config = dict(
    d_model=96,
    n_experts=256,
    experts_per_token=4,
    d_shared_expert=0,
    moe_layers=[5, 6, 7, 8, 9, 10, 11],
    tie_embeddings=False,
    beta1=0.95,
    dataset='wikipedia_en',
)
Below are experts of layer 9 (counted from 0) of a mixture-of-experts language model. Rows are named router (the router's row for the expert), up (a neuron's input weights, with its number) and show model dimensions 0-95. Each number is 128 + 32 x the weight over its row's rms, rounded and kept within 0 to 255. Numbers have three digits each.
Before each expert's rows: "gets" lists some tokens that make up at least twice as much of what it gets as of all text. This comes from a sample of Wikipedia text that the model never trained on. Tokens count by the router's weight.

# expert 43
gets: "-", "–", "+", "of ", "No", ":"
router:081091130140133073168147101103131103152145100125186086109117142117117115119160102124144117130137062128109116180135098192226130132113082134154087058064178114088162099126145167072118103132090108146139112121110157098135145139146137158097133109147157142163109182092183118171094082103103160192
up0:136183157134151142133162169119117106161186120102146155135101066143151126124095095164130109183095144108143065165136153130172142035075155094170142186159085122114094062137112112123107111126149075147158082082121175070180113083141137104141131163125113168141122090141182101132128084159132136100
up1:088120192093176082185143091127065141114092116095076159114165168155113103148172115171157123107101191096140116120118131157127115114152162100115106118153085090106089076136101060164130153121120106162085082185172110138162087122144094114104116129197118156071089109087145128142118151188149124115
up2:157100162176111134136160111138103103136102128114130075128124188127136102152157124143149085107197058167064141152122125148117152127092084159074146188126176149117158103119149152060141131067139101114174116061123108187111113113220171142140109121103182094170170120119114143131110112094145099143
up3:147153088228162119110068124101174118123160133100106094072149138131118076186168143116118102111087126117133120147117093123167054141197129115139126119115128111115124128106112138105106136144096060060114140112151139107116136153144116076177128160107138114111129126156111093059151111192149135227
up4:118079157084088132158159101108134166140099135103144102181094106201082164158124162204116154103169094060056127104130191130161114161089108144155152126115112147120120072171099164165151058124086124111139130050128141111134064146099147112106098140141126145154132137070125145160109134109119142160
up5:134113141121095099185111105148125146175134123133106138124177198115117157191161095113080134169146068173129143144162131170137140152205153172108168087106164128040164140138091057123152108100098128122115119118122082051148147136137118157117131130145105155135080158151158209084128128132118147161
up6:150074159137153147097106117121172142146136090098122164132140124104129122152102155129112112123140183096118134106175088154087132139058133114161072104123093099131144123127151101117143107152185050166088138189129127081068092137121143159107147143198156122141106123039170137196125065093127115187
up7:100116119061130154105113157186138112136124157149129112110101164093127091147106130123147053161128119158117129137096134127119151117141159125097103075125133036151071116076168106064133155114118168114127088094159054177139140092147067195152106107138165077108135164124136094124074093057142137128
up8:139157089147116095111119084101146108165104141126160136168136124107118055098116079154160116149192013171154136161129070169163164090151115138158102110146144102143151157076170123094173071149083155156162147100138144126143153129116187115115108125157125141148130055099083108139111128115160180165
up9:144118151122140176105165092093132094186123090169152145083119135194166113139129121118122124146102091145123138086057132145181110163139129113146133140109162131161143059135105160122100092148145105115141109082099124117127183100096144167212155206056134155149154103090188182087081096135110150143
up10:106131130141103106143130150087134131132156145147171090140171120157104155067176190104149138163167095126156090107123126143125121150144151154124068106083137129149144170031190153155079094085149093135156138160141149112109079157089092208107110126115087151166131156107096081176109131154058124082
up11:150139165112116160106158118064140115163125074093115105144099164159214153152226131133102135118083082139076119112116166147133127175151149155139133133143211141141117079141118114087102186111129113115166171157089062158080129096148075113078107123114148083148152132145138114188139152121129107154
up12:122158165144161114190152130155146109136131189160100168153076156092161123109085135071085124133155149083158140160139101121091160097173165048153148079119122121100136134063153159134078156088122162179151123075148069175057138145156088095154099137158131103124105133112104127132090129060136137130
up13:094142104130116075105146103106114179121160168132103154103059145176100086032137091179104140160136149153120160143117156175148140142098110154091154113149114139158150164147130136124097150144095097119162147115102092122159061097220121120079118160119201123116094092080143108119168180080151134100
up14:122118144107123129137142107093107103158129109041110074130126103161167134173129133074125166117181090053153212183112106155111147122146204163138223184126113145145096134130192118132141095088088156110089144128171112086112164152174144110136136126135183112107147103129100126115144120114115143089
up15:123154099083187086108177183155072056122112170120091093163103164081007112110143137106156137183159132128141171100147153102150178132115162127119100133112123131167124104081104111134135168139064104129131134158096093108135115149110132145120166121076102109173161135135114205091117130145128118156
up16:132129125156153140174139164116120124102176110137141118180113195098151190168141176123131078115102129138171143149155125130113139161097058108115099143149109183064153116154142162120204146156132081058111118102165102129124124197126160119077145103055118114161141125097122139118093171158082079183
up17:110101153131174156132124134109130086116159114079118143139143181116118107167098126096115154140090164089100127145159126128122109069113176182080090153161202185098123138146145071099150096116152183177080121168083157167112141160224121141156117162145135150183090161126169125078185127133132155114
up18:109166094098141117122154159078130150127107128111148140109160098195094158121148076047117148098111100176145081147182130127141117106105089091096128076108083103189211091127157130089192188123148175139083202133143126078125127082117147152098167148163111153096094153127118118115120160104133128113
up19:150174179105168138144098157169109115161088083160080216137163182132104132136140107152105113097147146142161094109132147096115119171105073183085151152126137139131183100111166156133123113071093132141091067131047159129120093087132166121124088076159162151116139150136135102108154109152073158188
up20:119141119147123133113129133124152155134105110158100128155074176136100150115126114114136172137116066085123143150153150165212132154159145094059099118078092065105117084173106126105124136125143139147172127117100209144152153150119090096133099131113145089170196054198116187084073162130156118107
up21:119123078127070152168132116099091195095159214101125124120109165129141134162137136156117057122121134102146109083133090142104152097103155113136153075069074176126076101119164156094129126077147099115090178093111061126108133150133134121128154091133183091178140132170118123186118167068122096145
up22:114088105090095095110114143071142153148129135115114124141131106130142149168106136133127116149107108094106128152170106155100129121120137142113086093079166220195074140132131154137077151105081159151161125158115176103141149154135080190174204096170191131099068134169143159106172104051131103132
up23:171099131140113148164214141103155121113173127221078130197152166169142181095115125161181148098148123132140071085132080167117134143125106164137135121136161172117110104138124111187148125105119118090124162101124081107140161077161153106039083141123159165094140162097125132133178162127155137129
up24:111100175140141075178136119079116161158136131100166127102149182130114095165150171100142110124116103142152121157161088112133117072179151157076066177115094176119107152179145147085144080170127108165143113117135148067178067127173133095103140191127154157127147117108171123097097095058176148158
up25:129157158128138092120157098087149139101170153116145093093133152181135126146155123089152141086125150121134136163136213097153177161161156206133129090169050136138073170088107093132150150104094132101121144124064100117173122116120166151088075172094092107163133166126047108125136124092088166152
up26:118118157112102106152144105163049112132112158097131139054169159154156111164101097153191132188109108071100095159107212140136108122123135127166073111088162140132118160097165148108143147132152132194059140080195133087128166138153162173108134132108158068181110139125104123145109116169113125138
up27:207121148099099107144136121089130141198149129139192162125141093167125157157183107137126143116155094125171183149159225133148107121099136089132096148151108151128113131157089154129150125098085122136121150140086089131113152121100082111153121073148121079145063091087148158203144169094094189155
up28:107161162098131077147157140130158111080089119149096081153082127108107094140120094157110153164163101117179117170163149154134133164104091131167115066197176133124157109154158124114079075172088131101135141138096168153141099093108166173101100132157077158031138072141119152128100160156160172101
up29:104096132093146094136102099171099095111077134149124150087078115144133087125150056138165091142094119132084110123185112156121185187130181128098138160143134096046138118164126079118126113136060116165076107113067117119149066112054130124109144051108123084116140138165139130083154130155130140108
up30:156079114174105104099120141140142102158073134060134176112116088067181184114102087164131138110121088144112141124136135120146125071010068109150120121110152137089203153148151154040133131154107119136145149144089145167147066156130144134141100127138110084137136139148130153127128174148104157151
up31:095138144163108155159109106186138105127156099075060171107105128155137167165119157147138110115080061166086127154119144112157094122123097143119148072194143144081075186122164111128085106160108147198125134112176090064127056105156171118072112141110157137158147142160129132123154143072100120105
up32:120083080161170102132139144119112190157147082121150124163093138103128167111111164150129067136145127174141085135146156074157203086134152156143074119127138113101153170160162119186140080154099113203140174056142157095124101138083172153115100191109108122188095118143147107141110117106099133177
up33:109118102065189140124147085130124172169160106144113150082099087159157166132112112112159147127076033114175141084123120138067134087138102127140165093085121108123098091090132156150137133123199199082106101154200123122143196124147130131153110123101172151067117151118125119153071105136124134143
up34:125109200106128099141132132088120077136132132159157121066102135104103168112112106195145101107120144147168113137117123121087037130068066140138156136155136157183141129126162130133136043069137173105127153093122123124168085140125079117105089131079165095108088135168157088171180119162154170153
up35:071136084162112123133162143076111175155101084100132187082087080127129053124136126155141134147143136163124094091127105100106114086155167174114126134154119189156118083092175106145069059145078121144148169143150171160059142157122149061114112156180137168161147137129130152126115095113105172156
up36:053072155118101148125160078107150110119093053084143087120113177120166099116145143154154112177130134135090169126094167183175143085111139145118184109103139147142168136109177155135101055105141067131093093106095156108105137076068080185157147102107099103151166128119139081150154117118144132125
up37:144194170148141131136147113136150134180131137112224115136155096132202165129156068139128104148139132088141111127162140147132108059125117161194137161164146134066222139145129093137123169132118157108180092138114134124183063093153147136165094132093124139152079129131082131163126093111106105172
up38:110158088109131104166159129146128047138129188091129152106087084088085110057153173114083107117126114113122030122154137127191102104111155082121124095082087154181140113100129093145115137106130143114123052159119131088154072114153148089108114153078099081122138149093165150135157151152105095105
up39:114178054127172156168159130067093132129062174139151124128134120136132087150091118101147106099163088138106152110059089151109169160096088083124091168126150135100079096169169125098174131164100062094067154136130085122107108150164093138124119094081169157130123210112134119114112161124140131159
up40:086072142086133122204118117167132136123149146064141149132104104067145146095103152127167124158107153143105137184104109128175175172115133109119107096177133142119127119087105144161175133122147082127121138148147087146145130119086210156132150106064131074097160066152162124121145161129182170217
up41:171060115137160115180128128104188133105133138193143069160138161142117136156131141090133123107113079093097149147116111170201194127097174110137089112068076080084119132161123144080103131083169094096156089161131154113072175157158116089105125155140111150132121186173128100084119096120117102105
up42:122122111170158150140102110127086127100116056160139182138166136166075112117186120095115099131121092115139103159141142143104104173093132097153082107052116096174123103174141133123134143191136132140167139144124136166155135097051147202145053158112123123131088092119115123099125097070161143212
up43:043144123128151148094163091120134080170128139172122152186121199109107134090184114133126149119103143118109136177083103157118097142133125138124126143146158146080136116150127139062084073153154175087124081137089097140148119102136093114094127174072086162126114183145116089061206139121087100165
up44:109084114194089117128162114136078096162130107083160111063138098145180137129122117150115046134108139109088179173108111057146090136075097172150146116069107136132079123114114126117081090194085109176132062176097118129137092105096139109146082119093121154180089114133127131117144119089112149135
up45:161147136105117108131102143121128079145142176091165155149100106119122109171155095133142206122175174096067141179177114153154126084144111129090188123115121120076058141091140180105070158136110121147164097147121135059085135129152119166138181066125177071127133105096157137138145161175128089095

# expert 106
gets: "°", ",", ":", "′", "″", "$"
router:070092065068124095195165096127120095101126134157106118081128146151132097108177108141162122071140116116144144191138089162145134158095124111138088114099154060056155098145099116082114115120074113143150154079175151088134166155137128197156180094158119149126121129114167079176112122113133159166
up0:144115095074081105152155152102065153035152169129123156081101165108119120142152068099149171113137084152111157152104157134105086075125093116171143087094096069058088127084103079126150125144084143126148133112173100147179142102157163129119093131181129112102176140135139109097131166104139183132
up1:089139142116072104074147104132155108068175130167072134147114165141167100149150095183090082168110127050117132167161143114207150142087107137116142143092126153157121117095135118166133131118126146196118126115182128121107140150197155144132111134119125138111184096118154168104040126062106144087
up2:140116083115107121127198066166141182085160109174140119119125137194134120096149117160167126122163138110120146140098112155157098164094131078083132077130116086194145150168097145162129094095150188151114096192128054129188121155118151163163118096086169139100180086140126115134145078098089113146
up3:132170129120168117120164081119193064174123184132094139108142127125104078129169181054096158114115122099181168130097156068126078138167170109111120112174101133113136118091151121124156126103152098087138127094171118141115108205101120118109142179106165155184149186158094145161142169147170151167
up4:098074163115079148116137112180118077160045071134111136124112207173114120141116121095159170135078137143146140140128161113133124060101133130126057150102120144144124123163072049085114084121143120114117161174098151073145165122169076145159100160146157145104125146156129174116124181108126091099
up5:098133181155162174193130067134085132166111167113155131098157154116151098126126109109146088129135103147079080085105124129170171116105125153133097111125173110163077180121124141125137055112124158077183179070144146112122085194089136100095137084132084122096101141186138114132099106083128151193
up6:150081132111108088131130104069171110129129104198178144129108141150174157084116064149169111100093113124192135100089153078120138178092105135133127188153094103133134119133138166089139102164086124164099061120191101104120114125087133121159135076093153075134145135133096131034125133124152069137
up7:100135083079127130144163140073146197184112155167115130165136166111184100080173140148111122144112119136136118100130061126104175209144147152075154109116160135150121116130149181168081185091123109157100102096096151122075161106093115163086099148070146084112098114119140085146177156074113114128
up8:102168112117124125147116148174125051089140085083074145114131159170108145122158106132136136105093140170054134122126125130077180180069196166170110136137098125110140111064155124156139180109186202136134105148155132060152092137142134108128150124116123115110082090129172114117090109101155103062
up9:119144142114112087129114140147095117169095172113153187094031178130127123085119128168121066105124128156176101067103132117090098139121128171121102137142080126032129125137126133117106191093100092114106146097141060100116127130171135126142144172150122138132136116154168156138112148216090081177
up10:158159063068110057159141118155120155151118129137147136201130147131135133135167110117130132163178142100096133143095231173129170110096130113119136117124141152044132137154118101108159128099075117165119133147131075137147147135094120115140086086129156162132095145102168111038139139159055172150
up11:103125154126170133182120085119096074109088139125127093174129141153156150088106138082075146141150115143137111214102179160121149221162114172088114135140126153099061112153107173083128094141114131106094132191130070070143105093134167154101140130165176132136164127161117065153090107099126135118
up12:152110167119104126124164105129114120099142130108111143127174134110143108055143121059138093154098170076106094087135101158104064170181157162135116110120172204092116076079161184126135163157131199147121165131109128159120111147129131114162147176075118141075105132165078120110109126158134218130
up13:099082152098149192113165059100138115150197081126151111121134111088082107125156136141110119158164128119129144121173153152124148153098139152185024168124106089097112100159128119158151063164098130122134104076168149185139128109143122157130175110112086088151133061134150114104175136066135096157
up14:104167087096085100124176145129137143157086142102143144158162127168096110097148055091127134131173126099081110136156090142081115153088123115117196114154164101111116168113174115148083168169129129162070162091184156113120166119171141155085119150101196033096161134171130114156144166152128097117
up15:120121067111095131170110161113129121126069129130167187108116174161148149137159103152109150109132150103152115190156111148102096171161185127164126083167120104133134102125094089078074113152089176127144115185148146137137127173182100179158218096139144150102133158175186146137110146139179064118
up16:165119083083130086108143148165105144152180113138154146098096178109019084124184083175094199142131150157129143103079084129137114117156123138129200140132169116094143159155105152101125136155105105163083103131095089125100085159167155139103153151146157128150109132119161173088123187143185161130
up17:158088157087085032115144138086126197116116137131166158167082161136193133124083132104097086150168140146145123148126125200098120162138111148130161183107084106121084146108148128089179119113122147129098171063141128126093159173152162079096145125184111110065140125124102104134128124136148146197
up18:183139108076129147131100099165093094118121113154137187173133101086093171127171127159188153132156178141178133173171121132178133138115110161134066119090144149071107133149118121103127094071128124073176093161119127129108182117117101175114156082152184140099134165081096135164062117081135177130
up19:111178088101076075079159130097112107137157059207132116155113119149114139092101123089136156080166100159103140081072161166129087110102122102153085163127132123184125134113133112119132180198108162110164083118143159107105103127105074145114125157119139085131173074124161171167120120151171101061
up20:158171133174109142062139126095173121156137150154126190092082085104038137099109130110184158108106173093198179076136158099144124074043122077099170151104130123128107159110162130107133141147107148141122070098110139168118133100153098102118117138128132160153107147106097196110164150121152159128
up21:146107117139148142106119109101090069148170075180120076094068114115107066122171159100164142100133120127144116154088140190155141143106132145112120174143128050142137109175129137116145112037114150134073170119124185086132129164149137176194117106181128118159103152083087060110108100147120123116
up22:144166088157166147169077101145194106118116086070120142143169139158130130095154139130168106164144082092093148130146152181150187139156192067159120152162167133144074105152088153100121098080153099156149092092139147146117156170175105129114136108118106160143091064128161135135204172113130180103
up23:115153174101089136102150165146115195090103148096107088077080188184133152085179134093130133085173155111129143152110149089095154127129068126125156139050128165118089185172084145209148099127096112075156118140155189148081101129133158147160173131141112144095087106104130135117144134131124159140
up24:108140119139145136126122125143128217145122102112084122124118120128081181108162049108140173103063153135149137106175148141159136108164160069163127090118096071130155064106141088114127143065116157163163141151141145112120105088147134073153165083140191121151120130111077114165133087091128139037
up25:136117166112145074143122056122106150128141111196142153089119211100111234123160119145151137171144130114104156140125146183181147128138104149094164151152132107208113128137121139119062150137093084129139183124122133148122067132149151112127124126114136083104069126228130141133113125132170114146
up26:155123084106069118154160086188177132105156156117149117053089073138168122064101129162165129087108076183100105119108137129139115119076120132213137112157100134114117058107123112093128135112042099106107059135196150109151161150126168098155159138146110149119088112159122126120114123119128111142
up27:099125092065139138085147142149107085151113111114095165082179106035128074134138127146169093119131107104102130182097104087111109113125162110138177116126158117163069169153176168109077122094146135141115111147166141051177182128099172133090115107091148135170130104096162145185152096144079132150
up28:136134124158084129098159060129141172172085093119112144174111089123186129134174202163109178166107148069064102129148121115128109091147140135095133147168129150101098125138110175100105119153161083146119117126102196136083164168126081154172081160153141052148130123139125133098110098132126139213
up29:112059100132086080096098099084152134115109081152146190111123078121058167077133119154144138158143168154122181140108111151205149114143082153137121129085092137154195125120130079107164138130165148120117147139115146169144111137177077121175108156092119045157142144122060133092112124113181125119
up30:105101118127124112134110144128129173136069146174117215068124142035117125113129100132160109067138144094182130073153116190056157176105153092149088151083147132108107037113086155114118115136137152144083080154135150109118152169117103121103109122083101132106099125091142148129130154099091166144
up31:061177078118121135151111142111137110116116222067111083150178102152099059148113177108190123162128124104118131121099114154133113127173134173108075100167179137116138090122150122181158169121106173115125145100197138134153059136155117128182144129130122157132165155154157129095141100100138055143
up32:096092168138181092169143135172092152177094088124063130080178179202094084092104127140149075127115118112083136090142173125096097147152128144117127080095160154080117129115198094165073151140093107152150098159138152156140106130096138174089111184119086154111100152150117146074096131151130125156
up33:129116073129078090171103118154129071152133151132112120164121154143095140076125130179132118100127076201173179122118153139140148148126152171125089105154141013132159163147065136135152043131106139115125111171170149110118118112140166132127080108139152118215146109159093167128154128117158119096
up34:162127214135150099149182132145142141102099151123169145099134144103101077147108100080105105130087104166115088159170132118064166185097169133161118126107098076104165124109203123157104105142099142125098166182119175125159087126113110163092081170116146126146171098197132155115140128170187138177
up35:153090119113159099157108173144138151103198218175130093131137092087124133184094151092071146112149055100131133168127190152136154162078114111132193181085143115115105170106113082056143133142108128142118097098182136104122156099166106100131099148084136125161154150130181111140089136143099131119
up36:130105112117169056132154128165150162118098185142061178102112063112156149119128085118115135099164168096106051186125156164110125136188112124125130191144128118129105171145147113116135137173105175154197173103147189144135098164164184100107116109133145130156128117116140051150121120092139078120
up37:110161121101151151150148080123148105145059113161053145094136132137092179155094118077079102159118186093105159132099139173098131156099105113139080137109161142111120160122122196106136149172092119135068079143188065102141088177125173169083096074128112106111106145170170181123126131105129123154
up38:070105205153116162132144124132101132129098173156094170165066152134168223092121098130150121157123108195162174101069122116115117093136119115087114123150140166113123133171157149183087124143132083143099118144159087151134133143162133146164179130169131151160128204178097086149126119194118125150
up39:145106084120127162155192107158123126168177118106170193115095105147120133083092126113155114213112103166132134100135169154130162100146191092161108101106077126081088179111170146168128119136071128138100104113105124123056105161131089125139145148125086156125110096178165087159081139129094181189
up40:127097129076100155150159094136174144072159139154187111106189152134118104147100096141120165214107182151132099089127161109096117083129102139169084146119145116094136073132122142169129064113191165083142139142190064116086129145132145108172069133179158133185169145150101158120138138110140142147
up41:115142110108129072159112129139138167131208166190062158158108166111131068207136129165099124147163105090103161122143151125183117140176084093110095185061140145116120147168117152102129139125145121098083164120173124134138138178151124109125082129169107169115105134118097131136058204117160159116
up42:122096117158086130173116132089125111079128127150117117113126186145159152117153168110134133120180210090101106194160156120115152149148114095074121083105179145130128181082149094133117141164076151131183138112147105142111136156173156166050066180155114149095121106089159133093070093131147190142
up43:144171162145123187124176175123152144117149168101154141163137120078139125119106082150148224123091164175137132092109186145179149141163096098088118132118095122102106134127090165141119137167077110165119061124144129065109078119160072131168163106073124154061132137108117134174141125131076109176
up44:126133100090115145115173121099176164131104207201153069112140137090122155151147147120119141184159181123106119179120116094175163098091134214122180121124127119110131152081127110171137151118066150132173107139148153198138152136100132102093149157149120095090094149073169141123156181115141182159
up45:062165109123122128161132052146032124166140115118128101093180153142146070139160067114103132137172131187126076053123153157082124129113134150166174125121141120104129136073129108090113105110107111162096089118104146141180074159183075101133136093115117122170128160078101125155137141092121163116

# expert 239
gets: "-", "–", "/", ",", "−", "+"
router:150118133085156089172141138108163055148125119141161152106080133130142188048180099066115076127140074150143112164126150186156117119129095173181083087127202077125123133081115151127111075140101142095127086102149129120093106074136114165128136097168136082134089157138114107129165117134095162168
up0:151199108126168162131166147094171111156065163129111183144073112122149091116079121109109123098159154099108097105153188173141131107130159148108084089111102159115068137157093096081063147091142096122198166128144145104102101097119101155057163077134127147176156137180148100134138176135154132128
up1:117119070145109171162150170157099102116142157154108150133075171160114119088166089090137122121127121123128094124078159177123139140098151132119133098155148110116134121118135140136136106089088121101000193104122200120099070094115112112141142068133115099159152088101131195129148107172169125089
up2:132148159110176112160133165168109166117107160111148067106081125165172141074101072107139164180141126068147094095155138158138187124127192155175096136161117094134113079119171108136107132151143102125144069183172104127137208175170167151103103082105174138178127112140088129104152103142128152105
up3:113149141183167145200140177159137109181144127093139152171084062108089114169145139131097131120115140136223122122128182111166066106137108126151117099123080140113114107100105137120097114179105119115100108130112083146137122096073151152075067044151120122094078172147109158094151126165107151157
up4:109127157065102142135087185082153114141121150080127140143039136168121167065142089074107118117118127113123115094097156099112081087126063147104180166145102065105095122161053140142132129179099081130174107122139113149118097148145187126086143077157129093147121124117112151174167162119135173124
up5:118149111116084132110172153104182133147087088088159128144137164165140198093096140189107150115106138143144154166161121143116159116114115135140136116180120208142072038153168135112131129166145170135153134151115143154130101092122070122095200125192165066110077188133120109128114097115161154099
up6:140147130062131106150188156144137141176148169149086150146135137106159121119114144143099125119157121177093180152112132127169186061121113107110091105109067146137116143120159132170153087111215135102093102148142128208123135115063066104117152094129102136085107083111176191114100192120120138167
up7:161142175084149118160180137190123157083146147148121123119113129116198137113155184108141156150126112119169160090152135190105156081079186107138141166179100165145161147108140111108115095120106131084164072184191131147166161110101183095189115115122125085065075114138097115145090122142118138090
up8:090109197145118168169104148135126128116097117115198153136145133086150115107149091152129159095040128215100106106066111168117102105089109105129094052173153105134115149119137140167139125139130111155173133114090145155109112158108102199123123180118107089098122123203120131077104132118063130099
up9:169137124129115051180170150138077144163163082173124158134151148163174177120122133075119084123109132188178161119145158134149117154154095144103106203116097118144107079126168100111133086124172181071116067142062151136093110141131132163114145159140117131154145091076176135125149155146122056127
up10:142093133178093111144145133198146152150097180141169086108117086099112185106134066132142040153158171121090159124132151141173131161121176116163132089140166167080107136107120120096096212128118102183119109119145114135140155179097098088106109128129183133171135079120142105110104092068110114080
up11:134141114130116074057161133107112085170118147100151112152117065100123149164165111047137104132161136126089111150115133131133130133119137141141144059140142135128176125096211102165192076110115151122097100064080134163122058149150121150130133139140138110093091115097074149060115159154085078175
up12:083103195157124068087133186181109149164096124099131132086097090159142160101121135065118149115150145091102145133157170168107158142099073125115077092132125176143112126121062158150151127066085062155128145106084101132072089136090095118157077130170133118154175114062125132137107143129159146153
up13:142117078146180159121085130171156159147106129151132126118127158126152112120134144175187121138089158124096140156155109088136048165117061199110094089138193157140179148122068177097133141099113122119139093130141100168119139172068129138141138136179079123106082189166128150119142106151065185145
up14:148149107120116094179155165063150116149115112123165104168116059075170153149108142076183110093135171101066097126090149173154106113162132155152112091173123108138074097071194162161158158082153101166158070105175183145130141103121139089131115107117120114091090123131108144145154171138110186133
up15:162139142132092151094152147123142127117180166144182137159069110125161106105125105118175138127132162129113066160035144158122131165144150171109111137143117182099154101150129135163070091150106145166114117091170104130154118092135186126159091178170147125145170105113072079210150072146127062133
up16:116174178111153119093140149109186147195094117180189097132107116112125150096132096137164110109132112193102131133119147109152229100125120134166153109141103147089147109158137069176176107108105162123131168090152130143091173151122157097127085140142123023168091076118117118118140142151093091147
up17:133085123171086175154171089153161091124141144103146114140203162094161097104091143084116165095131102176108114072099102129138134149120059141131091085109069093134093114139134122148162055149107088111170157063137192110087096135140097132187110094071151116153143147130158166118126098144145164164
up18:154157035108138117173045125131078108133116141119105173138133130092118102099165106125116108075173111091106122109090102124138090153084136151123126114099099175101135144134122107093082103142115124128060047116156176118156105094120182139132152106156146142165165060166186113084196119099126156146
up19:139160127116168148143125061149110121128100142096127103068086136152182102054158076159138138112154144174172145160123169149130122179100081065141123124165117193153129111114111131075111106109079124083170103083149098153122125078151160126164191165202102146147178098120102117099096111124097167139
up20:124093135182185144129118141113136103114168116212144092180105110191114034137136170121084073160180097081156097129164117165123148160156193097179158097113144121109157163115063152100111110134119120098077172115163150143111097072151115136154115125128093159145116080134142134124114134130148161177
up21:180120121094121120139114111124173162158100118132139151144125102180089077123176148136069120169071097164196121124127143106120179158160095082122183125110113169075079117124070126132071148113144159104075129121092117061085108065103199104146184083135110107139141152106110153125122139097115125182
up22:074107162160127095068133112122158140164171138141144107131133145136138189107176190150132089088119133085173161154157136180061097124114120164160151117043082123079182101048144162153113094118157131118170133156172106076100150117083150132124109107122125124091081168099097105115110176151123111136
up23:075173122068114087104140158182170134087076140109138138095134160173169132084116126028122088150116095181133098135183182125084128140107154126123186110159173147122128125131124116116119095071146080177136162095143102087150139147156136155106115146106139092175153148145052103142177153102121107159
up24:129069099155146095171150130155095119108170117109131184142165182157175190136143115152071161075114157142159109114124138103111125119155111107140109163108149092167102142149154166175175078161166148156163135094183128071086093151181122166034088092139122148134157120099152091093160089102123112129
up25:107186094068092144130112139154126152099128186097056161098146158188117159101075095139110134091108140106137066146106106160101130104173133172116171170080178130104066131112118149204127161083081114082110139091158135137089126137104180164118171145115163101105089106184120161103098133138125145129
up26:200104109134123123130132159131188125129134120141098100091145100151177128089146101119121125126051065144120125131111102110144107105141114185152093102063126089139150091112111090143115063094120190125036158121090123137095175115089184134111080138103144109208117093166092135086121166173139115114
up27:134072167094142149069139140055178104150127173148101159064166085152117124107156122081084052125156127139147149132090095170146081165106140137153137093146147114112161136116103131106120126150087134137097112109165107144184093100148054055131153130182146161097070120115127171157171142154080136116
up28:077184142060184081139112143132128145145107115122152164047111114125168069069136176133124115099179083131142105097161147156114107112133190125171137108150141135198113129091092187119158202125131118108074163182114117087147132180151079137108130105162165103110145151119135137122163137140156080140
up29:175124110084078113173123162108186109134108089146078076135114092115061178132154128096125118137141118142222121143115136149123116146122034137110141118126088156101094142125128135160100063162091125097124080181127141134126119115151192096097090120178117076130141105128089111069141063127104124168
up30:202202116119181152098160152130127069138106101158142090145107095152121113125095130146132072105148106204174140123125154132122149137149108129178143169077158106138085118171060165157121083086194073103076158143145148112135089056099125163107120129134125135089123163179112120100083158130129119111
up31:092208107131127087084153112161144107109120137106140137108107163099095141085117175078108119085159057166178157138129137133088161140067063088127149132153131162100084140078183115113127128164098065160143090077139135109126127112114104119101171209099127127124090147168128081123169141094183132104
up32:105106106122116145191130160088057135116157111160123136123142103097142153141117113106100096119150094167111135166155118168131135093187099151136087115145174088101134168118117049185157099125164178078126132103136124138165110164103135182072077123111145162110113155157169138174064105166153109225
up33:140148188160116158125132099105150120138128100101111026117125164160218155159122136120142135134147079084073133080174123110122184138120151134157132120099154111107091151112139117136144124128125071091127107132152184123080117152175119172138073126070113074159163112178097061125154160139100185094
up34:184140147130097141128159158092116161068151085087092143051139099108109125118106119135133128131134092085120099112119196125099091071128139107136116090078158157094144070114125154094178107136125119079149087157071105095133136114115140134121094122128118120095166185162032095144123184086163094188
up35:141148142134099112078157150132122149160089134152138107140136160077105113131122191176125102161137078082153114202163180093154152171113157122107069167132111103130146181158148136135077169084157107166181084119119133106112109132136147207136157146096107046176092125140083137123120091112078180110
up36:096167124157206132139114090137131100145111149148062135114163120119139209118186113148157212163169110092125121116089158152115158136153087148125168109179127146048113081143102106097110101139158151145127117108113162143068119147062140144137151194106203157092117120100159158100131154120116142106
up37:175081127103137118098138140112149070146100115136078142123096189131148132197148140122107127197195116078113138125137193183135136120160124172088139101104138094137133179166070209139160107127124168142140138061126128122112116135129094157158148081150153120097129117116182149034138099163123162133
up38:128176138127115143171185115092131115133165149147117129126081087058132135103181176138089151151046156180143098162173166131152115101156091132150133130132133098164124129145096134141082073163090126096162068148106110124128097134160160095123208131153136054139146122068087114075105141130180163118
up39:149122164147164098140147128112090134119127095164105116141167124149139095090175132137108117189165116137103091117127090129037098061096149139108098139062190120083219116077139172163135102135104148083094094171138152178137185095141128141171154117146163115144132174158094098079125108175123113126
up40:158093133087135109203147157077119121102089110100094178141082080108079116102138079114146101093108074126171071160109166109158136129096143144087134090140095128137121203131132034103105116106145091131105123095113099135105085202075156148138100126108079121159146100142168109139164105083156158117
up41:193109103164126143068133157149073103110141058135130146104095186139111116117150118110098119124158085155078118149145172173187132196137130104176105077080136114127086122112144200096116137112085053129115152141109085088157133141125123119114150134121157194077151106080144081167111154089132100148
up42:141069108143088060170096160100150152110114126094132092135124147172104081121146152130172102112097122114197087106081158126083163147155161129203093150140177170191116115136131159100097113163150178077145098153153167105118132161125081146084108150123103122138118096067114095103041105127113114153
up43:126172113167128141170124119102102140132149001085125139096093073088076160046125122147227137118127089083138145148128128140161123161133105150112165131119101125129159107087145120122160128128157181105129078136130143155142145134138103099147163109122143114162087186103214123144151091104098124127
up44:162103095077110164117183132075109157159129084229144172112095141175090129105087153107116130083181175176128202147103131095052179135124117122106076126079138105162129136083107103111095113142116141086112130149141098155079140119096109106115063153110145140104175148136155108126160151129166122148
up45:163134073116134124128172162161132115082129155103112180119125121111130118089102093143032143078137124102172141130127167146126163186135171195161127164144116157127143125157126099121132080157094156163114101132186173126166134125101128190076088117102072144157116119192056108105093144124107199112